config.toml
norm_eps = 1e-05
init_std_down = 0.0
decay_fraction = 1.0
Below are experts of layer 6 (counted from 0) of a mixture-of-experts language model. Rows are named gate (a neuron's input weights, with its number), up (a neuron's input weights, with its number), down (a neuron's output weights, with its number) and show model dimensions 0-191. Each number is 128 + 24 x the weight over its row's rms, rounded and kept within 0 to 255. Numbers have three digits each.
Before each expert's rows: a language model's description of what the expert responds to; "comes before" lists some tokens at least twice as common just after its tokens as in all text. This comes from a sample of Wikipedia text that the model never trained on. Tokens count by the router's weight.

# expert 46
What it handles: Location and sport context. Commas after place names like province, Iran and county, state, plus sports words such as tennis, football, cycling.
comes before: "-", " ", " United", " States", " England", " LINEAR"
gate1:094138121103095140095124125096168117126154124104167112156120116144164100124148108100149098118142124096101146136127108174133111084145121168141133117141152148126075158099143134145132178140116080089122150123172098080124159115107077089175090121138115149173113133104158092122162122132115130082114113130137122147140141152127124136116100152105129103127137190151133102094141088174136127137129169118114103109181153094166145071131138146129133113124104139129143124093106140117105152138114082120137138098116126147126136116179103121089125166146138086138132135101140141120149125129151147147
up1:117149133159157116109122173120142155141157135102114110132110101162122132151124116114115131149147154124112158112097144153145088168104100157143121131129199100135153136142110179158115166124148113150160107113138107103111133128107091148122166143125147141166130114102118129143137110115139101155117135139112153096161112147124127104106128079123115136162167140085109133112144109159181187147120109142154156095171095089157092116165101147128106141123116125120177123145135125163106138157112137150125174102146150147117072156138124094082133149096087101183122150121137157136147125128135170131
down1:136149149157132126124124138149105134103151116119176109144136122120125105121113091120147157118125176102121109103097147124167107074140155084153129117135054132144144070108157155153131116123132109123156109126154082110122140113188108128104129152122105100133148184108141116124170146143180130108143110169131123132108109123145132184134123137126120122162157141142081158130128154119109165095150111107089149146110113142094155101115111173151123163148139112155148124089115191137080150085108124117120133169135130118132138157101147160116143129143084151117099148133137134163094111144127136137
gate2:110087138106143141106087174150112136111156141167158134110185141178170137113113120107135105114094109171139110142109143150098105081169158110137128146102130155139157160124135157149172145136110177182092157161105127115157127106130122137116132125138121127149117111136117161189136112126126108135122127117125103163136115143101140184128107109107132133145117137134163137121103135114118151143103139127065102107097129112111105158116134109141094139087137106149165094105096127108115113134121122104106116138091106105091121103138100130149149097127108147083095150159086116138138135114123153201
up2:166132106134137157116146149166126115172146145119122147159155116141115095158145075131128114131122116143114121116146168129155131107122146132155119112142119163138162162155087139132152130110145094116134077178142093114095179180123093101138115131170144122122135112097159090128090145117155129154120117140163157151117120143123168133122080085074091137126125177122075136108127166135175103127060109120104105159119127107113143136126081113119104155156144127115152094116161150111125103100086132154129131100139123125105097129106157128152130156162151135123130157125146118166111119153141118104
down2:112157110128122157108163118167080096093093149169099125145142145138094117120146124144163119136143154116124106076170123129127129152148129137163112107109081149162042118152098085156093147144105136095145164099075124110123134163127143131143132152138122138156145142102167133094143149121141090115138101102130142106146131122150136150123102134093093146162113128121112129118144088125127116124130132136131099135158128171112186115103120123129137089152188134112087137082119125116098115119111139160109134115137108104134115111124197123106131160146160098130148171130167123156160130119129130107
gate3:130151136118155152149092146129120099121103106124122135146114131097111143149151165176133056132146132163134170146117149116127132194169152189124133123151108117111123148100132105132117141095133168118090163118130141108132126119132131111159155131151108130135143127169134113136132093140134145158120150151104130163163149128155136119163172133137130129113159104123049092165139166160082111142146175097095167094096133133128079144107143132163161177122154141130138125139133085138133116126171114126157102149118094098182134103149136112130126159111114144136122116130132112143115148136082141115
up3:133095158139111106117165129159170152113142129116133154116110111143101120144148137148120149097139121151095123083109097192112134148156124107093139078166136121139095166100156178106112115131159109142129158137156133100154122168137160080133120124098172115119117086137105129145151098098108104091146142150136073159110118098153125110118134132102142122152117109152123133116119063136106132166099100146126137113090091095119163167140124142149107123126114104139152095130130101139092114128093109129124150062134098122150125154144142158146150130176127123084098111127140138128111109078148145102
down3:143118116141115130110091128165135135158121111120126074148119146169139084099132076120152094132164146134135132156153180096169116110090084115084118128136155125120129148162120152114130157173099122141115164143144117116142120096149150163143112103076113153131126133110130077138163126076147096164177149125145125144128148136146099131178100142127134121110131122134090089151142107157144139117128142096119131084143110164133107119129147130138118148169105138098081128142142093121107120142120147106075131137117125125167122149078059122128111152125117115121101116104160118169143159144170143119
gate4:128099177135146080103172138094104124188115115131137141129139132136107131127153152083158157104119109174079168131154130132134173135118125103120149154161139113158103134136102116151141102147171133164092129138155082073161147163120129171112157137141148103105158099127117118117110095136145119111124111158141105109117166129129107089110108113119163156109135086162111103103168149113104145110128141083118151118147165116136147141138122131150175132126097115135134131130147103111128120122076108138107122106135088120126132160138112145148066184168136140096144149146113123104156174133119118115
up4:116152160172117135116094138106097121118150114182084151122098158134088119122161128138131130131076153120142136132116129136137167118106133121069124134151134104137124119095143130134129075145094116127103116138144101179137129150125166116134121161119129138122148123116117164148134142142111170108091137140111097176139154107142107115154166151139126112130141116104162129179134135101124097155100094128090155128134152170121183153111157127145139153140115152157159161148121155154117104170167139155145156151123178098135147129108115137136191104133187095124084150134106146111140079142138102151
down4:101137167110125145151146138104172154124105101141146134118130119180143116133118135137124146121113141124113121083152072140165119088128118157105086142146137086109103155076136136130116139105143169103149130138129112087138148151160107117141130161103092117166115107108134099119120125094122137119109144116117117130093083113138142107104121143106111121142138166147102122136122123108147127159166145155134158106193143113098108149103114112132092144111106109155151068129124146148099089132152173114153174139156112146092130135146107156116193170173162126123167110119168154142132082144151113153
gate5:107133125082106110116102123091172143136142145189147147092153116149094065097112141156109100125116140126107102162093132142120082101116125148124158128131127132129134097124113145133142116097148151109142147136102141162126161122132111118128097137151147102119078109148102102130100100151124135139113179118121119155133120127074130152110082171138113076125117086136147165160132137144099119093163098088141108129159193163141141177131104176151114122116163079132157133106129156129140121103107150116123137165144101149129157167139117143107082155158106128134118095141151137129145149107148123123
up5:123185148094123130154083154119100109169130148116155140119092090150140148138117118157097127104119069144085153135131129097112136132146132096093136127115119147136110131117084103150099143130127127117110151156083152159135136080119120123112131118119165124169122128152110078109127134133132138136128069075141154139106110149121126113122140117125121120154115113095128141157130143102111143157126082088162165159159145128143126209114087151112101119131157064114133118176125096114124119120171140153111134157101092107132119171126150117109103101149148145112154098174123114147130112099147146116
down5:132153175165124131133104139126102184126101142077166122129103121101153117161131131171125088128150103132121151114093145141150129115139184125128103114141123083118162146088131091153116168093143135109139121155076144154154107169138116116128199136174145112114153153095097107137155116119134171149131117129121122103139133155083160137126098097127111139100150096139127135141153119156115138131115135078135177131151138129118134117133110128111104120130138111142141113115139150164140121135111161124095095082094192117113148104114102129115111118148136127126160113104116165180171184121153126133